From a checkpoint of a small mixture-of-experts model trained on Wikipedia: a shared expert of 256 neurons, a variant of SOAP for the experts.
Below are experts of layer 9 (counted from 0) of a mixture-of-experts language model. Rows are named router (the router's row for the expert), gate (a neuron's input weights, with its number), up (a neuron's input weights, with its number) and show model dimensions 384-511. Each number is 50 + 10 x the weight over its row's rms, rounded and kept within 0 to 99.
After each expert's rows: "comes after" lists some tokens at least twice as common just before its tokens as in all text; "mostly gets" lists some tokens that are sent to it at least half of the time. This comes from a sample of Wikipedia text that the model never trained on. Tokens count by the router's weight.

# expert 20
router:39 27 50 54 46 42 57 54 56 44 49 72 66 37 45 47 54 62 59 50 58 46 44 60 52 50 47 43 30 45 39 57 49 45 54 52 42 47 53 31 83 61 57 47 30 42 47 44 46 45 64 26 51 39 41 53 54 51 44 29 53 47 32 50 47 58 50 44 62 64 35 44 53 43 47 69 65 46 48 52 77 54 67 47 37 58 45 43 53 65 45 36 55 35 56 36 43 56 38 35 46 61 38 46 52 48 49 51 43 46 47 45 57 30 38 45 47 53 45 57 54 47 59 41 46 63 58 38
gate0:32 63 43 47 28 59 70 43 58 52 44 56 37 56 48 58 56 52 52 52 65 38 55 61 50 58 60 46 59 54 55 55 56 33 56 28 37 52 51 64 43 45 49 51 71 41 55 42 64 52 50 52 58 43 56 69 55 58 41 43 39 61 30 62 45 57 38 49 50 41 61 55 42 46 46 45 45 54 48 46 53 51 56 47 65 49 63 43 65 33 49 48 71 30 33 39 50 60 55 49 50 45 58 55 46 69 23 51 37 50 69 54 68 30 53 51 59 61 48 53 54 69 57 48 73 42 49 47
up0:43 46 41 65 36 50 50 40 61 42 57 54 54 26 42 54 53 40 44 53 59 38 45 36 62 67 53 40 42 54 44 52 41 56 53 38 40 50 42 52 49 54 43 59 46 38 68 51 50 49 65 52 57 49 50 45 40 46 49 46 41 44 46 61 41 62 51 58 63 49 70 51 41 65 50 58 59 48 56 41 62 65 59 48 60 52 47 39 41 37 53 59 70 37 43 63 44 43 60 50 38 56 44 42 56 62 42 40 37 49 51 36 72 53 46 58 54 54 50 59 52 45 48 42 56 51 55 58
comes after: " the", ".", " The", ",", "The", " that"
mostly gets: " they", " he", " However", " They", " who", " which"

# expert 25
router:48 27 61 59 51 35 49 55 45 36 41 60 62 32 49 49 52 45 53 60 47 58 41 70 47 41 41 43 41 48 44 51 45 44 55 58 41 49 58 48 50 64 53 44 49 37 47 48 66 50 53 27 54 48 39 54 68 53 37 31 39 50 33 53 57 61 58 40 43 51 37 57 54 44 43 68 53 46 41 43 59 54 66 49 49 49 34 56 65 44 40 45 55 41 67 39 52 60 41 33 30 57 45 50 60 41 48 58 26 49 50 56 61 40 49 51 54 51 46 51 60 45 70 50 48 56 57 30
gate0:46 47 48 62 47 49 62 21 49 62 55 60 65 35 44 49 57 65 53 41 43 56 41 49 37 61 40 46 51 48 49 59 60 51 64 61 66 60 59 52 68 46 37 59 35 51 40 62 44 45 53 45 43 49 59 42 53 29 49 53 40 46 45 55 43 67 57 22 58 63 35 43 43 69 41 52 40 63 46 43 41 60 26 58 57 54 69 52 47 50 44 66 51 58 67 51 56 56 53 33 32 50 46 30 47 44 53 47 44 32 41 39 53 57 44 62 58 57 46 45 64 48 63 49 41 53 59 31
up0:41 38 56 48 54 48 47 45 39 66 47 68 66 58 61 54 48 54 56 40 43 55 38 34 51 66 55 39 51 39 50 32 32 49 45 45 49 61 82 34 64 62 60 49 55 32 51 48 56 41 58 58 53 45 46 63 40 46 38 41 48 42 49 58 54 51 54 44 61 64 59 47 45 56 45 46 40 55 43 46 56 48 41 55 67 74 50 48 55 43 32 65 60 42 58 54 52 55 49 45 41 59 56 55 55 57 39 41 50 44 38 24 38 64 39 48 48 53 58 42 57 60 56 40 45 54 58 32
comes after: " the", " was", " in", " a", " were", " be"
mostly gets: " died", " based", " located", " Avenue", " opened", " worked"

# expert 37
router:41 34 63 36 55 37 58 68 59 24 32 66 54 43 46 37 51 60 32 64 60 55 51 46 57 42 49 43 50 43 55 68 56 39 55 44 33 50 53 47 64 50 39 57 42 44 54 32 72 57 39 48 50 51 51 53 61 37 38 50 64 62 52 43 61 51 66 34 34 57 50 42 62 39 32 53 61 54 52 42 48 64 44 46 38 61 51 59 54 49 53 35 40 34 70 45 49 54 38 34 46 50 31 51 57 39 60 46 41 63 52 53 58 49 58 64 60 36 47 56 57 68 58 53 43 82 42 46
gate0:36 38 63 46 72 35 54 53 52 41 50 43 38 50 64 61 48 43 67 50 43 43 41 58 54 39 56 46 49 47 68 47 60 44 50 36 53 64 55 52 50 50 53 46 45 58 14 39 47 55 31 57 35 58 35 47 62 54 56 51 38 49 68 52 68 39 50 49 36 49 51 45 51 48 35 55 58 47 57 62 61 60 36 45 58 68 64 64 50 48 55 61 53 48 46 28 60 65 57 36 46 48 45 40 54 29 64 43 53 47 59 58 27 43 62 48 34 60 49 55 48 35 60 63 54 61 43 72
up0:54 61 40 43 53 55 40 45 64 42 37 58 41 29 55 47 43 54 50 52 67 60 41 47 61 50 45 49 40 39 55 40 47 54 63 40 61 57 41 40 63 54 73 38 46 50 54 74 50 49 42 47 62 63 34 51 42 36 47 49 63 40 49 38 69 59 52 48 45 70 65 51 48 47 51 55 49 38 38 47 47 60 51 54 52 46 56 70 33 69 75 58 43 53 68 50 44 48 58 45 45 64 38 53 55 35 44 77 45 35 55 60 36 47 54 63 50 60 50 59 56 44 40 45 38 52 42 50
comes after: "==", "\n", " =", "===", " (", "="
mostly gets: " ==", "History", " ===", " Born", " Species", "See"

# expert 18
router:40 40 44 48 45 38 60 53 47 49 41 53 46 22 56 42 52 57 49 64 48 50 37 63 43 47 51 41 36 47 43 56 44 48 60 75 53 37 59 36 53 60 49 49 36 37 37 43 60 57 55 34 49 33 46 52 48 52 35 32 35 56 43 45 47 54 51 33 54 52 36 41 63 42 46 61 63 41 49 48 51 55 59 38 43 50 39 61 52 61 36 47 57 43 55 48 42 49 31 42 30 50 50 46 54 46 57 47 44 56 41 57 63 44 58 66 49 53 44 52 41 52 62 48 52 44 63 42
gate0:35 34 48 51 69 72 53 53 53 61 65 54 45 41 53 43 42 42 73 62 37 42 46 48 38 29 46 58 37 55 54 48 69 57 36 52 43 55 47 57 49 49 60 48 33 60 47 39 63 44 55 43 50 53 50 55 59 48 34 43 65 52 39 51 32 49 63 52 57 39 57 58 65 40 35 57 44 59 48 52 48 65 63 37 52 57 65 51 49 52 44 59 63 41 58 55 58 47 38 40 58 38 51 65 48 53 30 44 32 43 58 46 56 36 34 64 46 59 42 36 63 56 48 53 48 51 54 56
up0:27 36 57 51 67 52 42 76 60 54 52 42 58 56 44 36 48 47 59 51 51 47 55 52 55 41 49 46 49 39 45 44 29 63 58 49 58 35 70 36 58 52 49 53 50 54 60 56 73 35 45 47 45 79 54 37 54 46 45 45 56 47 56 44 48 49 46 35 32 43 75 43 41 36 56 47 30 64 45 51 49 55 63 33 57 50 58 58 40 54 63 41 48 53 53 37 33 68 65 50 54 43 48 60 78 52 44 53 57 58 66 46 62 32 56 59 50 58 57 44 35 52 24 39 59 48 48 53
comes after: "'", " the", " a", " with", " of", " and"
mostly gets: " him", " his", " her", " their", " own", "whose"

# expert 4
router:59 38 58 67 48 39 59 50 26 29 43 75 42 40 43 44 64 58 57 53 62 48 47 35 60 49 33 51 45 42 43 55 46 46 63 50 47 41 72 45 42 52 41 36 33 45 46 38 49 67 35 29 43 47 42 44 64 53 26 36 56 43 37 50 42 58 77 45 58 49 52 49 64 31 51 57 61 49 40 51 57 60 60 40 47 55 39 52 67 52 44 45 63 49 57 31 50 57 43 54 47 57 39 53 61 42 61 66 55 53 50 67 52 51 60 52 48 40 44 37 68 54 51 56 48 51 50 44
gate0:54 47 46 47 71 43 50 42 48 52 50 53 58 51 54 42 41 36 51 62 61 44 52 35 42 40 48 46 38 47 33 52 43 64 44 66 53 53 23 52 55 32 36 52 50 66 40 31 54 41 46 56 44 62 48 50 26 49 42 46 43 45 56 71 44 56 61 30 41 70 56 58 30 59 56 58 35 48 40 45 66 57 50 58 66 58 60 42 48 38 42 51 54 35 52 35 34 63 43 61 54 27 76 46 73 52 28 44 43 45 41 51 66 56 57 52 71 44 57 52 50 55 39 36 51 40 49 55
up0:53 37 43 47 49 39 63 59 63 44 49 46 38 51 53 54 34 48 42 55 35 35 55 41 57 53 33 45 42 52 53 41 52 43 53 48 50 51 63 36 54 52 73 51 69 48 59 43 60 60 47 53 50 52 54 44 49 32 47 50 38 48 51 50 62 39 43 47 41 56 41 69 38 55 58 49 66 43 45 54 62 45 69 52 51 27 45 54 56 43 60 53 56 59 42 52 48 58 62 47 70 55 69 38 54 58 61 46 38 60 49 28 59 56 45 47 49 65 52 50 50 49 38 46 43 65 43 51
comes after: "\n", ".", ")", "==", " ==", "==="
mostly gets: "\n", "====", "    ", "===", "Scientific", "=="

# expert 16
router:50 38 58 38 60 49 65 45 48 49 38 63 53 35 38 48 55 76 51 56 54 63 43 54 49 38 43 41 51 40 40 63 60 42 60 63 32 47 59 52 39 55 38 46 48 47 47 50 54 66 45 41 38 48 26 47 63 54 43 33 44 54 50 37 54 58 47 46 58 57 38 52 65 50 49 50 64 38 37 45 65 53 59 40 48 45 36 56 46 54 39 40 63 39 57 46 57 46 39 43 45 50 53 46 48 51 56 54 48 64 40 59 65 49 62 50 56 47 45 36 42 48 57 26 39 63 50 44
gate0:57 48 56 48 42 39 44 52 52 51 48 54 52 43 53 43 53 71 74 57 71 76 64 47 63 55 54 55 48 67 44 47 67 65 61 54 55 49 62 45 62 50 42 53 64 40 36 44 58 56 57 47 62 65 30 49 43 59 66 47 50 60 53 53 58 61 59 57 50 47 43 33 57 51 62 32 37 50 59 56 60 51 50 21 56 41 34 49 44 62 62 45 46 61 48 57 70 63 55 56 73 68 56 61 57 49 71 43 80 54 62 45 33 42 60 57 41 42 49 44 71 42 55 32 37 65 53 55
up0:64 62 55 51 47 34 28 46 42 38 49 46 36 50 49 45 58 58 43 47 49 71 46 32 53 66 62 59 43 44 48 45 50 40 45 38 56 33 48 29 45 27 56 49 61 69 46 44 39 53 59 54 32 61 42 51 50 45 57 51 48 47 73 57 47 39 41 52 61 59 51 57 51 42 43 19 37 32 57 53 60 68 50 59 42 54 63 47 43 69 45 61 33 47 55 56 48 43 47 50 46 43 40 41 63 58 57 49 69 52 46 41 15 55 54 52 44 42 57 28 45 27 41 49 65 71 38 45
comes after: " of", " for", " in", " to", " by", " at"
mostly gets: " Royal", " Best", " Human", " Outstanding", " human", " Supreme"

# expert 8
router:44 31 62 39 43 39 63 51 41 43 38 57 47 39 37 49 57 61 37 68 54 58 45 57 39 37 51 50 46 47 46 54 42 41 62 58 46 41 60 33 62 59 47 47 45 32 41 34 59 50 26 44 35 48 43 76 61 39 26 39 43 46 38 46 52 68 66 50 35 56 39 38 50 53 42 47 54 53 50 56 49 60 57 37 46 61 39 58 53 65 46 48 62 34 51 47 47 53 53 55 43 56 53 53 63 53 52 64 44 62 46 63 54 36 55 43 64 53 35 36 43 53 57 39 44 56 27 43
gate0:28 65 59 60 45 47 32 54 58 54 47 48 34 54 46 40 40 39 55 43 43 42 56 59 50 56 51 65 43 41 53 56 46 55 46 44 45 31 31 53 35 52 43 44 65 55 53 60 35 49 52 47 58 59 50 47 50 58 56 35 61 57 43 50 41 58 57 42 38 74 54 35 33 49 62 50 63 53 55 55 45 58 39 58 53 41 60 31 48 54 45 59 53 63 33 32 54 57 44 62 51 59 44 50 48 48 55 44 42 38 53 44 66 42 44 51 22 42 42 59 47 52 56 61 49 38 44 62
up0:66 40 38 42 53 52 69 52 43 55 55 50 61 49 58 68 45 56 47 64 45 38 44 35 45 45 62 39 41 66 46 39 40 60 55 63 57 50 59 62 42 66 46 50 42 48 48 25 70 26 69 35 56 65 46 50 45 65 38 51 47 55 56 65 57 46 55 53 48 38 50 63 54 46 42 52 43 60 70 35 47 44 65 37 51 63 59 67 42 62 47 61 45 34 50 64 32 61 45 29 46 48 59 44 46 62 46 56 51 62 64 61 51 66 34 46 71 35 50 54 40 66 65 51 47 68 50 48
comes after: " was", " is", " as", " It", " it", " he"
mostly gets: " is", " was", " been", " would", " be", " became"

# expert 31
router:49 56 68 45 38 48 52 52 41 44 54 52 60 54 48 44 67 50 54 58 50 59 54 48 46 47 49 24 42 44 47 49 38 39 56 53 60 37 64 54 63 57 39 51 46 41 39 44 54 55 41 55 41 55 32 54 41 45 38 44 40 63 50 40 58 50 60 48 42 55 45 42 52 52 47 50 48 40 46 49 67 55 66 49 43 51 61 52 58 64 38 52 50 27 58 34 47 62 37 43 50 47 34 22 59 42 55 51 54 46 47 54 56 37 54 57 69 41 31 47 47 53 47 40 49 50 47 42
gate0:32 44 54 27 31 48 61 66 57 59 48 47 51 54 37 52 50 44 44 42 37 55 62 51 26 53 63 53 62 56 43 44 41 49 50 62 50 59 51 51 53 41 67 40 61 38 48 29 62 52 35 49 31 54 62 38 49 52 49 62 54 42 50 59 59 54 49 47 34 41 52 47 61 44 51 48 49 50 40 40 51 19 47 50 56 50 68 47 48 51 39 54 54 53 55 36 50 51 50 65 48 45 50 41 51 70 75 50 52 33 67 62 41 42 44 44 43 45 56 53 40 57 45 63 53 59 54 28
up0:33 57 46 39 52 53 50 76 55 64 47 55 47 48 30 58 52 47 65 46 30 46 60 44 35 52 64 48 71 45 44 47 44 52 54 52 48 65 56 53 40 33 57 46 58 26 49 28 56 71 31 59 35 64 61 41 62 45 55 48 56 37 48 55 33 55 47 63 37 56 40 45 60 44 54 35 52 51 42 39 44 26 38 56 54 49 67 48 45 57 45 57 61 55 44 35 44 47 44 54 39 33 44 47 64 76 82 55 44 37 57 54 49 66 41 53 55 48 55 62 45 55 41 50 50 64 61 43
comes after: "\n", ".", " %", ")", " Votes", " with"
mostly gets: " %", "·", " ±%", "---|---|---|---|", "|---|", "|---|---|"